From a checkpoint of a small mixture-of-experts model trained on Wikipedia.
Size: vocabulary 17087, 73.7M parameters.
Experts: 64 experts in each of 10 layers, 160 GELU neurons an expert, a softmax router.
Training: a variant of SOAP for the experts, 4772 steps.
Below are experts of layer 7 (counted from 0) of a mixture-of-experts language model. Rows are named router (the router's row for the expert), down (a neuron's output weights, with its number) and show model dimensions 160-239. Each number is 128 + 24 x the weight over its row's rms, rounded and kept within 0 to 255. Numbers have three digits each.
After each expert's rows: a language model's description of what the expert responds to. This comes from a sample of Wikipedia text that the model never trained on.

# expert 20
router:093128157124123166154130069107149115145108170149170153148112119110128123109149127122103141128125119098111133158137129109128137085149083158097148152130132171167110138119141137121144164101187108155158152094169091110117136099136167156113143114
down0:147094161183140114119130130103137121105114113141149133117129138093139102127159099121123120182080151092151166099161098110133125138149173172108123113099065137092133144046117091103134134105157137147133187129100152142157094166118132143125120135
down1:146123126121135134161148133115116155118161104100156113148086104136125126120152089148136129147141088080169140110131150133119137144133069083150194064106124160136098180130130150130154104102100157095111141094113151157124083112117180134154125120
down2:132126159161124097146135141139136112101109148126104138123143120172140169134111167134142116096124142103148113111133086121139170134144137167108154165152098140129143118147118130139091111109142092123161139160134095114144136132139157138091139150
down3:159116143093110122137147129131103133164171154098086140169140145156108132165107106141136110106146136122144150136132186128142117115155146079137140109135150144148158133141125154099147151102177141137101109141114095147102158139132108123145143120
down4:145098142129125119157140116142131125135142116131148157152161147129116042108119106118129152138128132107137123134102115118137117133143119166126151166103138158145129153145101119130130107108160151105100169101146119175114141139103148133143174158
down5:128101124089147121091134153136128144103113105097136128136078150133137137158119144120121083122100106104137125185118120137166143121142184109159130110142152150132096111149154132104098130119145092123155108094169110115141116075097146156157142155
What it handles: Prepositions like in, at, for, from right after passive or past verbs, as in "released in", "entered into", "chosen by".

# expert 4
router:095111154142158146142127092152162110158139142124184133113115077142137117139156161139137144119173133125139155146135103128161088131145117174118114138094118118160106073127128154146127165111161115158148137099168081117140117123124176090102138072
down0:121092134106145137148132152197164150108112141121114143105079090117126130131115137129120142073097135123146171106124139141158105113142142126164102131163108087151138143104125108109160131137121120129149181103138126110126150093121139129155161122
down1:118100167083127140155191088144122146083152145125100125103097101105143147119123136109137119171113108153162090134089150166126116128102126103112142114113104104142111137101133140123141076130140122150140133133134157153129120153141132161114126169
down2:136214109122159101129096127091146143142143156149128118120143141125135131168146136110110108119163117146147131079092123164079169122117141069150123128181125143157131153097108127094098090072116135113134139132141150171124152101138122158111121155
down3:100112101078135115110142123127181115186143129116120145117105127135100143128111077123082120121156161091096101124149103134129184125151125153126141152119135149107116130141151102152162109174140121101163159169167125122134099145138108198172114091
down4:122102123125133130130127113143105135130140126101095123110116109155144124130119091085081131111131160149148090130075142087088116084124124098139094118128139102156121136135085094120151119152176104145149140126093107146114096116095121123136150098
down5:158126116138158124149136096130118149078113156144165168113147143134130142191106157152112183142173106080124131171141149173111150123113172144152123155151124115149147126148146147102118111105094061083146112133080113130148121136105151074152124166
What it handles: First tokens of proper names and titles, often in tables or review citations, such as The (A.V. Club), Game(Spot), Los, Golden.

# expert 30
router:109183147113128164137096121181163135127105140122145156120116129100137142114116179158096155120128138075100147156159121119127107091146126153084139164098098156159116109121132170112096142124142098149137153093134106127181115081079134105119137093
down0:144146154098070119143099152141124137109068146096181157132174139137113125133110147109153117147143153108113108159113151135104170104125073102101176127120146150089144147139142166116113098100131109123104127119119126115138173139066138111145126161
down1:134143099142133155159095138132096106173107129124123131157133126103078118138116087112118099153114162107119085129130115119141116100082104126080160093129156101147114163124158127105145160131099135153101147087147118119114127117108113149139127144
down2:146138113136134151148082111164160143120117151088167148136116147120154134109108169171146101102096141124113139118128085083129152148139185154092118105126116109151144104137125186123102066136103109163137077120094096137139117154103099096115106121
down3:103152097095147094108124106114165124143161140099151174097123139193115167085135127157086123148100107144107119158146159097112121137157157129138130130098134111104160097121083140179148174141091102111126119150132141125112126118139136103132123113
down4:112105109108121151105148186120121113154097093081129122143113119104157114136125087167124126138130145084133091151128143156133078115115152160134127129116150134153071098136127096148120085116140137166113103173175150158107148127123120124132104166
down5:127100076172129105104110117112124087111085153147139131148156118117113108125116097118144139098135127139136140165143134105110111157154169138147121132162125146113151132098148140145141085179154108106159075123109102128109107133167148117125131165
What it handles: Final words or suffixes of proper names of institutions, teams and places, e.g. Stanford University, Lincoln City, Huntington Township, -ville, -ford.

# expert 62
router:116163157121152161137132107102146124147105152182158120116110095098152095132105177150095131104167138096101125162148112091156108102112114145110148154123083155152105105110132125105133176121161098146119164103154116117140133107119162124104115081
down0:144130139110137140109133130118099147097155145121146122148133126159113185099135132150159157096104113144146147186123135118113151131127152135129115096161100130105093141120095157130120135148144156133121110140144139112131143133084109175097152137
down1:141150118123151127125111161125139141123121110150093125130091110131172138142105086151106141093132116152113152107158126099128108158112138104142127147132088119123132149117128135120143128113083139138123080111148127177130119101078150162134108079
down2:127098136117164164115135143121072130178165109111116105112123174099165136111121123140084091100096160169115138146134126146117142158139176123128127122083140123101108126106164149143136122139147113125130134088139137104112092156124159134098146137
down3:096142085127134164194121124114112082111131198153175162098123138116139159107102114126108120119133112105118112105107115139116104129116115135111137134079138111107113139121147135116106150126112075149102154131141108105144144099115147149125163104
down4:117057122121136115089144123126109127154140161116064108091139131129097140153084128130162114067107118118119100105199115122109172106137106174119093120157140161105121172109095132092110114157122152128126126125091133151131131152096129144120093113
down5:132110115136087119151096119184116138160140132166110107132131144129123112148110134115138079134108105128116136109080121144118143115176130111143140143121148114089076134098145176117109061122065107135115143144093138158120094143110142107103149191
What it handles: Head nouns after a, the, his or adjectives, often before "of", such as number, population, total, family, average score.

# expert 28
router:104149187164128128155166096141152131152102147152147136139103140146122127106116137143107138109191110135120153130156089094154142111138108149119129148121117149201119112126142118100094157093162092148162178113176088112119125127100115117079145099
down0:100113090130124141130076110139136114121168156108168098158098128130109092084148108138135107132153122116145110110127124109153133124113136093149177105159141142156131171140112109123103131201087104135156107138111145138123136127131126131112107122
down1:131172121130145083119172105114134101116135127127118124116120052140120108118120181117120119135152123132137149128126136148145101098132136116102140132106159138055159148169135110122128148111166129143124095126140159164113127149152116128105106154
down2:153155153129102144087115139106107137091148136157125129112104114116164113182158196151106099131097142163077101132160130087117131136124092122112145143131120143115151137157138131129136161160126171115114153143137137138168162130095132125128134094
down3:160151117120169110130125152158106110128163142102120132140169172146129145098120183159137128097141117101109126130129134097090131107099142095141116131065154168102099163118110092141114105119106085144149141106096078124110129125121111125092085112
down4:158124103137097172128173138055108143127130186143117094119107098102115106118150125110083161092128116126136123108183098140131144134138119155118139157111153131130121092139114103142104116126115151117116143101112112114142127132129122115148072113
down5:135122118134116104128129091130147147124123143153120171113129086097129167124106140157143136163126134143150090093140114142083113116156123092120095117124113113125095135130115112129137153145166144134102112156094134123115157100101163139074136172
What it handles: Table cell pipes, year digits after a space, and some verbs or prepositions after to/as, such as |, 1(908), turned, aged.

# expert 51
router:121137152151154133141091135152173112131111166141119125109131142098144105092101197163103180113167147099120170169150124097128113126125133119104140191114107172143118132107160148128093136134134121145161163098148082094142106097102146112114134085
down5:096141174138127122152120129147133160105139181145106115109137142129122139154104115112123081127138142135099110149109159152172163141108111121125131123117136119099131175121166128124123138163145093114108107126127100104105127123189152126163136115
down6:181104154089102147093113129130107139136150142157101115128105153104142122121135131111178092140134165114154094136150148124103122131073097129101064163176126060091106131085125104147110130101090137109119122110136126143123085082153151143172114105
down7:079129126148105117111113096123141119120138150095121096131108130103112151155137130142117138123072162165125117116128134166104150124101122163131151103132111100125153136142136150126123130126124123127118093170109120146178095197135131115097108077
down8:100174155142115099170110175190140136141099113113161163119077125117117161116104134096131096147118137160143128094145103147117178130105140143130133096115120097116094134132123122112144106122157129159138101103133101105086061088092141104153096088
down9:090128162148154111163096141109126157161140112120132118124124133122137142136151118121084132096120135074111123082134109122059110166155137141135102134185154128109111114097110121135135113132124183119126094125129106092116094163116120157152111139
down10:132100074132111077126146105151185120123079121151094116143143087091122147041132107169147165119126119113143086161111113107155123117158134143155129125123119121139092148174160120143127091140132107117141105127132108170141130123145120100093095158
What it handles: Ending pieces of personal, Arabic and ethnic names in prose, such as Khal‑id, Abd al‑Mal‑ik, Arch‑ana, Smith, ‑ović, ‑elli.

# expert 18
router:113171151131158161161148097118139121145114178163155137133106132107158114095132175118106147113151138082099172152158120082140123094130120118140166169110106154145100106116158148119156162098177092140159162105137105109147114122122145123093117091
down5:157107169123106159165114165153094099157122120143163166118146133140109133114093131135122101073149185118120122106098131136161121110114131119119154128158094169090148104116136135140118117124117111166115133135157130064125142142111104125126091138
down6:149149151114152105132173150102135160157130148099138120144125165134163097099129133123096090147126128143120141145129122138135134200111116134096130138107160112127071104130142134157149143075139112126124119097097134180110144154137141129103147143
down7:087130143147141130148140096126113083121119146155127113088122095150082101129124140169126171121121135153157124135129114113120116123104166154160109128126145147115129097089132120166133156140108150143091140101123139119095135146131137152140090139
down8:110154150124111067133120144121148127111148163151142094137143084083128141119141119084158147111164149132081128155129149114087114133134131130087134107137091165163138115128116137145209152100137096081109078126120133153158124096108152105101094158
down9:140184157138168179156164100120125123138147152106135129130089153104092113134126091107114133120107108138095161104151160201138143125098135180153090154123118132115120166116122125139153144118166142139165154147110176138081153099127136147130119141
down10:134132089119132146103106162157101106119128150107129120101103158103157163161149116111140081141132130106131144164146125122110108118101109125168166146157130118159148111131144141098145124159071096097092103117145130075109159149124157151125143122
What it handles: Abstract and common nouns and their suffix pieces after the or a, e.g. life, development, training, precaut-ions, testim-ony, search-es.

# expert 14
router:099147133128115141105111112136137132126138151164145141117091131134113130110141146127088128107112150122132161142152105138165125128136119167135127123125091142151094130125109132110126125109153083118165127116154107134110114142110176118121137108
down0:163145157136178155118105149148134146093088079103122157135121171144145087141133142097088141112108173127112098072081154117123075110117133105078109115129082105167132146113148103131115195119161137106135143098096152136164141119138121069152170127
down1:103134161146114122180114152109150155102128150125143131134110124090077081140103066151133119117123169115161147102138113164065093117137133146145146102129136137107145117112100122113084116102129163146094145109133127136070124137099116078109084141
down2:171141092154122136087124112136113124159136090142107113143098152115152174140126090119105138110108152095152140139162114085124138123158092125149128135134105145125129135171152163133120113111087131124102094128143127098153137151136115124126123132
down3:117137110116096169126111166153138130126181133118148130103128133107135129155137119090109122154116159150110104118171151114187109133156103111158095134121109122106085114081121143153090126118108131181130139105143169117146134139135081153102132120
down4:146119129115128166098094181082147147130120148110111135136171098139129127120120126139140148115125135132129099114141120151113117122123138132110131101147115155175112155104090122135076151117122142151081117133153125128109176108164158168139131116
down5:146119182080149115134159119144138142178091121106086126118133144099162145106088120131137093117127124143116087085087140111136120055112125141095147144071144126168119138150143140147106123124096124125113134134129140103166139114098132089136144122
What it handles: Line breaks ending list items, sections and table rows, plus hyphens in titles like number-one and Year-End, and scores like 2-0.

# expert 25
router:107137159134139166151131079160138099154107163123162145115112098146162107134127130144118172098187148103131154121149091119139101093110128168115138154116102138173108099113163134157152166104139117171165140117168068099124120094102124115100134086
down0:116120082118118108111102110108181158113138119157172153183089139120115143111142134140097119123135105142160137104121115166139097126118145165136059127146135085118069145153100125122151123133128181125092118138188135085076139143086147142144131134
down1:134130095101127105098122145096111149129137149094151184143094116126140153106168136123136156090125122082130159140140124121113128106148117110128152099108098152142120145137173141101140124136166139097135139167107123120107143125118106114138172134
down2:109149133139130121124116119131107171092106144117141139142111125140105141056157135085152068104122136143159096131152148136137127117112114073117141161082141123160113161106133111133182130109139133101102140102128141100095115108099092126138137102
down3:160078138124142139131142136099157145126148166094126135115142122105100148116110080173141114140115150087134176102089147107172111098196159115169139148140134099140136073132093104093128130108119133117153144124111172145096127121117116144179098144
down4:130111103143134117136115098092120117155113147137134071146121130130084111126090150125146136113090144097095112072163111129085087157122168169112152129144150128161128101116129142153190129137105145140134154162120141088107109201140123177147094140
down5:088129098111108149108125114155095130116128152138134159118194098145103138113141098122119116116131101092178147136129108098111145117149130118101151121172116114142095124160142120125129111144140175148136105140099141143103151109149108124126120121
What it handles: First names and abbreviated months inside tables and running text, such as William, Steve, Jan, Sep, plus capitalized name or brand starts.

# expert 44
router:104145147142142172133126101122173139135107181165168136135118121106164110097110179123108145113162128095095141155152104087133099092148117130125140153113107144159117131118187137110148152087158085140173153074143114101158143094128108135107128102
down5:128142129132141162114136096151120137086140103119145137130073133132135128130122154150105109095130149148116104130113133109118143111075146143120137121143109112114133135167130118143118117177094124135118095141111124138143147147121142154146121125
down6:136114101125109136146128113132128095080128151080113105172111141090122138100146131143109094140167124133131134093142178142141137158176094142114127138144120104112097097129099138121185120075116193114133126140152123128129156157104126143140115098
down7:144119152143113080177146129141135150132165120106118097093123136103127120098136125145167121122116120145143150167119137164120113119117138106123098110121162122124139123114149125121094119107104129090114130170109146073127125152146134129133151114
down8:112115116132124112112179131085113120152157120172151090158104103125068141129115145147155109115107133147120099110104157148134132153154144126105123145153143126117070090141087160161110164145130137124098168147155112127079142123156163089122118129
down9:121121121088120115172158078131127114105143149076095103155124108115144125116132121178074152139132148127135190120109109147191126118107126127118124106107112193139099161121126118130114116159121108130101095096128125134152130156112150139130138125
down10:120175135111147140135121090122179163163102162142123133113159132146095146167162156126122150134159136099116090099155101115108143113132074137122153129115083136156102159125122109156111117163123127130168166125144115115108111092139056170097141185
What it handles: Measurement units after numbers (km, m, ft, kg, pounds) and general nouns ending a phrase, such as coach, personnel, engineering, services.

# expert 58
router:122147175139164146125138096142180149169105136159157137152101123110150108110163151132101143098164139104116118133147094098113127107108099192129147150083119119165110125124145133125130157114136108113118175112201112137120087096099154119128140071
down5:106113135137161160106096165102125115088117125148137155135120117140143126076111099146116080106146158140132124119132115095140150123124165115139112102140137188096148116076095151115135133134162127086132159096118132148098135093165134088113134167
down6:119129170125115144128123088120140135116088129135077099161130129106099096124154140128114094122112100112140145150111127144139092108115146131115074130125132150102127188094125122111130137119161089116143125115114079152131107108144130074136135128
down7:126128161134147121144134119121137157151139169161174133130131162193122135122088101113104109147131131148148117079099108100133086071128145144150128110122136132164130155160129073132091136101160117097132111135144141122180139139074134143142186153
down8:110160110110120154114125057166092141128139126147115148107130132122119164114110137177148105189126070109135135109101111070122116126155124153149131137108120128163146132140123140160130129136201095114115133123079108129104103134136161115102111136
down9:153105083098132118137201121121132136108125124125123121110082120139176132132129148112097138150126125090142138138164097092160163129164105192135143113116133130124115124145178101130135120132113093141131113142133090119107149111098120118093174078
down10:092114146126127171144114130162199104163157158105181105113118130118109096121191187117106114130154161121154152113108167113118163126114172134144096137113115113096129166129126118152157111143144133134140134089143116083107124117144119109117182134
What it handles: Field names and bullets beginning infobox or list lines after a line break, such as Kingdom:, Population, INSEE code, Publication date.

# expert 7
router:123140140160131152155131102150147107144126162136138148123122097112177135116158137120085131097126152093145128143166105109163105117120137166118134166098127134159096119151119157088142145098144089164166148123170131117126104064121148110138146096
down0:113141148123104109152102123088125140113161078124143134108178143108093125131121120130139156131134127108128131114141103102117139122169182166118107135126133145118144126098128094130120135149130125125125107184106119105147125098103146120120150202
down1:134168145138120152131188114149113134166097119169142096116113164100105145074144131102154130129114115114118101165077125146166123161094176134143103131170082121121127149151162110120147137130139141187140151088161099172123112122105114144151121100
down2:135139137140120130146124107162106120121148086138093115118151116093152153098143162072104130117141144141125101122171117132126118099096124144155134130081136134126097147117124111146168106110142124155165147143135136118151150131092152134143137126
down3:113100125176148186103154149167142155135138099155164115096112153145115132114142110121150138109100135133113166183107123142117104128103168094156168094138100155135150121135125125091113168152137135084122108106140134107130094153145114158134144105
down4:101178102172161116116117125096157175067142143120137124158138115160124115100118110120133131143140111124141123107134121099125117123118144099148141161121160158085173116170158139153157117121144141112104108144154103144125143169103103149111134131
down5:121107124126148169151153117152106134121134104133120158140105092116085155101136117122103125120145146115108142097119168120143136154096096110152111158062155130127084107133102134124107140164129135135090132127101161100132144086120136059148124140
What it handles: Column headers and line breaks in results tables, and year digits in honours lists or fight records, such as Votes, Apps, Score, Method.

# expert 35
router:122179157112168156156125102142159138124108176160167150152108125105132126098117179141120164110134098085099119166155110116142141084124102141117154170117099131165127113112135151123095158132141109145143156076142118132178130099116133130113145099
down19:154138152113132117105129095122151183152121149140089107100098088131116109133134105104154158127107118149148151134119116147118093194131133149124106089149115121103105131126106150125119089090090117135137141142126178117125122086147135128099163114
down20:128112121121121151116113096093104164195159163140132065113135093133096105168164140063132084144100116143157094109165124114181131162172139141118135143117171119111103136150103131165171116136130116107159133142120136098069116123150143150160119126
down21:120119144100086121094146129071090101120091104109109099083123114114083129065098114135119112147118127173106126110128190076107145128157141106148142145115109138133142126135133111132134125170130126129113146130129117142135162131116181137153141154
down22:156137091126121106112122141128093120156096049128124104127128100110098081133152110133117126120099150139136125127104134160137180149120108161135164141151110140124128136107127121112142132136144114100112114174180188120152160102141132089119166185
down23:109110148106157126085166092111061169135135130112175104142132147159100129098150067127140108155139097123144115099116135121105088169159145145143121122097137137148072162085155114139141157106074151097147153157123131136124160128175072152112134140
down24:117144127155106152155106120143142140131137160099120135153149093127098125143125120144159155093126156091143131132115152138123136157100106122167134107125144130058142138103124154167132122151164172115098143142174080075120147164117130118118088137
What it handles: Month names after dates and place nouns like County, River, Creek, Avenue, Township, National Park, and suffixes such as -idae, -ville.

# expert 61
router:107157125131124136136122102144132106152126177142128132145094132109091093129161149150131133066133141119119166138130106100175098093142119179098162162125104156143083126124135147077089158110162114149151132103168101105133101099076142125098162129
down5:127119134156095096123094136149133165153129127126082118140125133120102101094145137168093084154133116150139103140146132163149099130098124124163157085084136128097103136164118089123149110092126161112189180120166147097145089148136134173146135084
down6:082118150119123159129118118143152098169177108101132145082130121123141118155143139131116111117115090123105095134113117116134182137148103063135114090147130117168136110158149133131150144096089094148156128120140139103131132133105107151118118125
down7:103162123130137065089143137139096117109160118102087120152156133112128138145167093108098116120150141135122134132111138088091136127140115109127122183123186111088142152132134135119118087148124137127114106116122145105124097102192133128138138130
down8:108118115123091121121141146105096078098154121145121174104192103130167165137153105126132129133127150093117114160165092169082159160148133109110061147109109146139115144092084116159127112173136147122112107116102130139137160121093152109124155103
down9:130116130118159115145159100127121093147132135092101112088122129092135109107117119140070161102135135100135111113147121153130146155101189112132107089113132147148114152181141101079111100131147104139101189117159182105151133125099114125131161118
down10:152167099116129201136124114146123136156125144163086126144127124156108127129138107103157108123126085108127144117123108095142076082127148119136136165092099129106118144111105107137141133156101153105090148110102107124115121157110133134204077121
What it handles: Joining words and separators between phrases, titles or list items, such as and, &, but, because, featuring, commas and semicolons in genre lists.

# expert 57
router:112130178136132169133149110136163107147141168156159169113158105135147114108124150145142158112168132127075115148141114086149139084127095123137142127093117164156085135132182110123132151101161113181149114088159090154145159110055157143089124097
down0:108146119080076146143094077126138155158122127142139080149136132152142165148111133133165113098136152106143118139140109159145099162132165102144165136112135104170115139110148180142115118116141098137136107144090136123098115160141120136091103107
down1:126123168127065128145104155150142148114150160151112148122118069116106128127124120106129097145117109126104105142131157100079118132121142122160152155136130136142158135100098123118104126167158148128097128151096126131147180121119101119091096176
down2:114178155129106149135083113090143119126130138107140124114114191121172109136108137147120119081139125108139150140146102112131107124094074125122150109127131121086101169135140135125120178136133104092146086131124139109138116151171130165153117138
down3:169178077130115170102154105131145147101130141108119128166156193127115067121125159131102135119154115122114125136152099121075144135160144136074105125174118170132143149172116103128112148159122159124110178115137133122179146120090109115137125170
down4:116143131087139137123132120170124099137083136103135102104081124144146095108145096124099123066099132147142125131126126127187114139150133084103083140139132120098154087147104132107125125146141118125104113103137114104138142124140089114095149143
down5:116101152159116091131116139163129101109081098123092152133154159105146132152147097109165162179099148142136115073073117092136129109077155131155088130185102111104122148094144158106152119142076116124091128156080132100158128126135148122118135107
What it handles: Inner consonant pieces of ordinary words, like the r in penetrating or ludicrous and ac in Pharmacist, plus nouns such as children.

# expert 8
router:101142151144136157168123115145173108149127170153160143142120104139157113121109160125122166109150158106126193140141084107136097121145140153134117163114083132162119133107141148138130185115160120138116142110169080086124101109098130109140165066
down0:153158110122160137120085127122156106096081111182126130110145152129127102125114154134093159123131110051084113149105151118125154125120137112124149144159134127150165169100155065184160152150115111115134145129095122142137136112154120124056086112
down1:151150175174087161127078120126118149126121127106141134140082167175100130095203126094136110104105072152119108136163108118109101124137134111162152124104153139130123126097120085145093116168167112136144118124108148142172137134139138129121188129
down2:124077099154133089136136129128136134190140167147133144140124133091131124124137143114093124117172135167164167145107092130139128123105160081134104079118132128137138110110080134146129108147127135143135164176101115115090082139127142154139123103
down3:123136118141140140128108159133136110113108134131143129108177118133152146142141141129134075143119120152122120123136151167094143110080082112163079121122137142144108162081133144123160150147169141067117120117103137154130119113135134159131070118
down4:098112149138114119149152165132123166154162125116121137114135133105120122130146122118178144131098099098158139108152201140110159178145119093150122120130137136113125111107124129134179106086118131154127117133068131165130108118155103127112106164
down5:144110122162141129144097158116137109077165120165124134108193139133112101124072123119108107105119122081147128140160139116146141160152112139146113144146093100117130177139116108123157083136139119132123129066130115144127142148136077091125095149
What it handles: Capital letters inside acronyms, gene and compound codes, and asteroid designations, such as NFIA, LH, BX_{53}, KHJ.

# expert 10
router:113127146128141156139109119155141101146111156145133131134107115103158138090144154161131132112138142111098132140152110126142108108121102141119153180118116163160113133119162143113095126115135096117138116095140121105168127094086131122126124098
down0:130122121162163136170097156133147092149171163122142141106118176120111129125133081172167082084104104149088118117134140139129114129118144110189119155120131087185129068180112135102122114124131144114131125099113147129112101181141117139150101082
down1:149089140140116133121151163106146184101172105145085083130123125123126121138160114106157114104139108150122138158159113119155131079095120094127084117149116116129125150125141096039086146103121082125067148077120110174128176135165082100124112121
down2:119113128113130106128160123124142150128127147128134156127117110133091116127105133140105101062130154161126116140083116162153146135141142174214123133174101101121150131141114110123131159112102083147140084123126116136118122156149136107135141119
down3:130121082124127121143123162119139112125136132159097154147101113120160136115108122123166067147117089130159085106123111183077121157101122163092114169135132139132154145119104140122115134126147121125116139146103100094135104121155153124130132149
down4:152134092154115111133124144110113145127143140124136136161102153115130145156114127129127132114131130153140116154167104109124161112079128129104121114134133156105080127145099155104125102140101130115103117136109146132116116097089118173132144114
down5:106122118140154104138104195156119128137105149160147142133154144143123123105110140111113093113107094168109112175158122133135159120151148132125094107172114105070085129093126125133087077150107120093127149119113138189135103096137143077121099117
What it handles: Mid-word pieces of non-English names and transliterations, plus diacritics, IPA and non-Latin bytes, such as Utnapish-t-im, Indyk-p-ol, ā, ə.

# expert 34
router:132163147140159175166091084146155142147128155131170150138107122117133109120124168128117151133162133072114171132144115107121121117127122169121161163118109180166116128120151123118134156103129094140135136113158084097140117091101128110088179111
down0:148135123155136092073138119130123146133103139076137121117095150108152167125105174149147107155120140131155082110141150164168124138123099120143150139147111158102103157065112097122095133099155165114096101114135117105094157152138088157097122148
down1:145095117098132112132091128134154126169156147158130134085059091110140144097186142115100140107129171116173138099148107109161164126103132158120124133117107086134114140120122140125157123169101120115112119095120126112111078110126165137151134100
down2:102145108103131128163121126102118140105137075136095113122122151147122108145154120131173135143173137128083097104112129099127103112117161110153147138091113109126076120127123129121136155112139083119116106172123142158121085157139143083115121161
down3:164138131131120137093118130128108149119091055097142107134137162154178121116141084075148134169120129147104134121140101139140150074122112127143129121140123129182155137092139129127130112113144162129159130144130074106121157131110130142150144123
down4:132161125163113162081130133139140104109120181138153114130126078125119103085148147133122159110105122129101107128152117130112129124147136140128139110138096126150108115112132147086124135176124153134125110068086136150151118149132096138141118114
down5:137113105079166155134140126155112133125143124135102150136119122165172154114144092144136173118116114114112141158138088111156107107129117092126114120173134097150152150139117118167115131145107145132126158132118150102133171150128125132107123121
What it handles: Place names and the prepositions in, of and for, often in citations, such as London, New York, California, Paris, in 1973.

# expert 33
router:103148147171128149153149100139123126156117130150147153128124119146131091145161155138123144119138099134113147132140108101125122121136108124095132119117086130139101140073151122124130156117165094133157151120165153119130123111113157137141132107
down0:140095146155147139187123160130148118138124117133119116139096133099104112100124094156120133123081138092105090149129137109102130091145107096088120155122126140152107169114109110135117162137111160095107165078163125136133147132175168117110139214
down1:142104130113141124121097163119144131176138117108155114153135113116097179122129156080157116107125132130128083123095127106111112177129137118144094118109119136193125129123110133058124124133125162158108089174141121130111082120175121160155110112
down2:138092146112144148119141124113071060128135104119152123099154129165122141112125136141189127103117087167115156161139140099138137115137125127151170135135142094141148108160098105127134122129115111128139169117122103133143150077094110139141116197
down3:132123081194119108147149100112154153143142132128144099121141092141160153146109148143117146107125189137129150132118089099115171111151130130153111074113122125187111118110100149107149093119132116151119118123128133103082140134117160167147113102
down4:147100122127160145140124061132131116093150083095102143121107131122121111126150090094108125152123127123098173097084127126122116158144156139128114126135125110108176101162117109150130098141110152165126110130127114143096095150163110105098110208
down5:121140097171137144139144155129153152128090167135170174140113164158148155175094171129080123147133127118150124137136082115102081128141167076115149133139118165120119124137139122149143116131145124093119125114128136142136116105121163111142125098
What it handles: Sentence-final periods and closing == of section headings, plus participles after is/was like located, known, based, due, thought.

# expert 37
router:115132156158120146124119134148142151153094142120143144130126106096154130109163133153095176123154151070130150143120080114145124084135130156105158158120108164142108088102136140100097136092149116150156159113148132107123107112119116151111128092
down0:103136101138153137141152141116109147169099156133115133129130142110065188117138116130133065118161144109120134092179120165136107133129154158141181100124136143106125093119128157138138095138107138144147124135111106119105118140144111167136119123
down1:088142101099120144096101112134136151115173149162110112132082129164151120162104155129131107109094134137104130160115171137161091151168134135107146142160107129154093048093085122106111136143100082140106167148122158135106158174137132130107067133
down2:147122096123163131124111141165167084132156117165120149090158104139134113134142124146125097124085097124126147178072134155106118159166137106109094131161118134150102098119101128136110124159121133115121137139144102133171138142132111130090110122
down3:102113163115083165164121134136127123109146183097162137130134169131129108146163054097135119145123135114096137109099135105131123149105117148111156139130114111119174138102127155132111086099162143139116098088118142103098155146107118123083141100
down4:124123161117133155135181128126124112130136157133153134112101106132142128119081126096096082134105154176080130133110113124131119122117151159126099134129140149139117134150064093156167128089088110111121172143126130113140092147119116147157137067
down5:126158047099118158146134121117130156129119106143134124156095109121126088121139135104091122109118156099135116131125133113130139175146171122109160087189141138117169065174124139135163123164144106137091145129128120157162134115138094127113120135
What it handles: Vowel-heavy syllables within Asian, Indic or other foreign names and words, such as P(ang)arap, V(ip)arita, Gunn(ar), Telenov(ela).

# expert 21
router:103186155131141155121095138187128121154142137141165153127106123137122116143139148159136135144132114103103153159131126124133114115170101167082153151103138158146090092130159133127113132106159123161167113112160099098155122090110132121074142107
down0:116161134174029130154114143122121149129134136104142152133135121124124100111143144096139100125105142134091163164127156112157134085157133154111111167133162145113138125141120142138101149129166151107114129118154133145151127113105147130114128252
down1:132099128120130157155119144099138148139152123147081132094091127117114121107146108126127099104116109174104131098138104149157157129124092128131066151110151162110063129122177135134089109086112117180147136085115107086124140125092062153134139116
down2:153133117114145130105119147131127152147078132155130160152095114126130144119104108192141121135086091064174096116126171130156116143106128104118124124120150128106151139182131130132088129108149131116139104144121130084096137090131111102172100083
down3:128114155130152112100164138101151125164131124165147152115127107121149126153126089086170131130147094113107132106132164122093161116147150120118141140154109152093181162100123102145060114132139162097168143106135138147105125114111151133162124128
down4:087120125166140130089184112143114071093136102137109123110143111100119152151102118096144121143146152122136106127091123110137078128128132114143141157144044141171117111131140108139166202082114164124147116125139153149126122125179112113074141160
down5:113118114115100168160142103123106143108153139136088120143162124119100109124131116161119105143153156159097116122152120173131104103136173119132130069147062142135091125133132124138112150121148128130154147109140097160159087136121110124119126148
What it handles: Final digits of years and table cells in sports career and season tables, plus position codes DF, MF, FW and US state names.

# expert 40
router:130143142145112143143144091114133116144094178143145114132104099110130130110104156145131141120137131118130154143136092098143119127126113173118114139135096165176109128105116138111124142084154120141150146121148100124130123101100117158140143091
down0:144147147101145092128144145121083091133141128163129149122107147097119128107109087123126135165120099112147114143151128156070147097143135132144117134115101149160135140129125115104103144120133109104135141102103160128158121132128087114123157104
down1:158121132109096108117120183131161134099121085146102139175139162123109105107115131165128103135097136169092109138113126143145086085147118164145160151107094175118135113134108112111097157146142134140096139110127129091098095115115100115149106139
down2:143131114085137143106142149126149117105090149132122173127105068125131127138149147112124146170146124095144123134134112171103129113155124122137111153095119124125139147150107185137110101166165105117160112106137141129162125147072098091131106147
down3:148156100181142116152131099123091147115120178119150085129130148174145147149128115125125135131089112109139141133126129101135124103161111123125102146173138126106092155102102107122111113106144096126123143076088112117124184152152153137152126127
down4:160092145188121135118123124098159115137184126119086131120139147113137152123125134117118107134078135130120112114113126146159151138179167135107103112142145148213096135136113107148126129136069145103128123138138104149077128152139135128113135117
down5:116064105127143084121148152156153163148104178124113086126147165109156144132128182103139115136110122130135091117128154100109134104115158115119120107112133087169153163110155154139089127084144135141114139108097112095155122146130090111108136136
What it handles: Digits, spaces and dashes in dates, coordinates and numeric tables, plus on before dates, such as on November 2, 2003-12, died.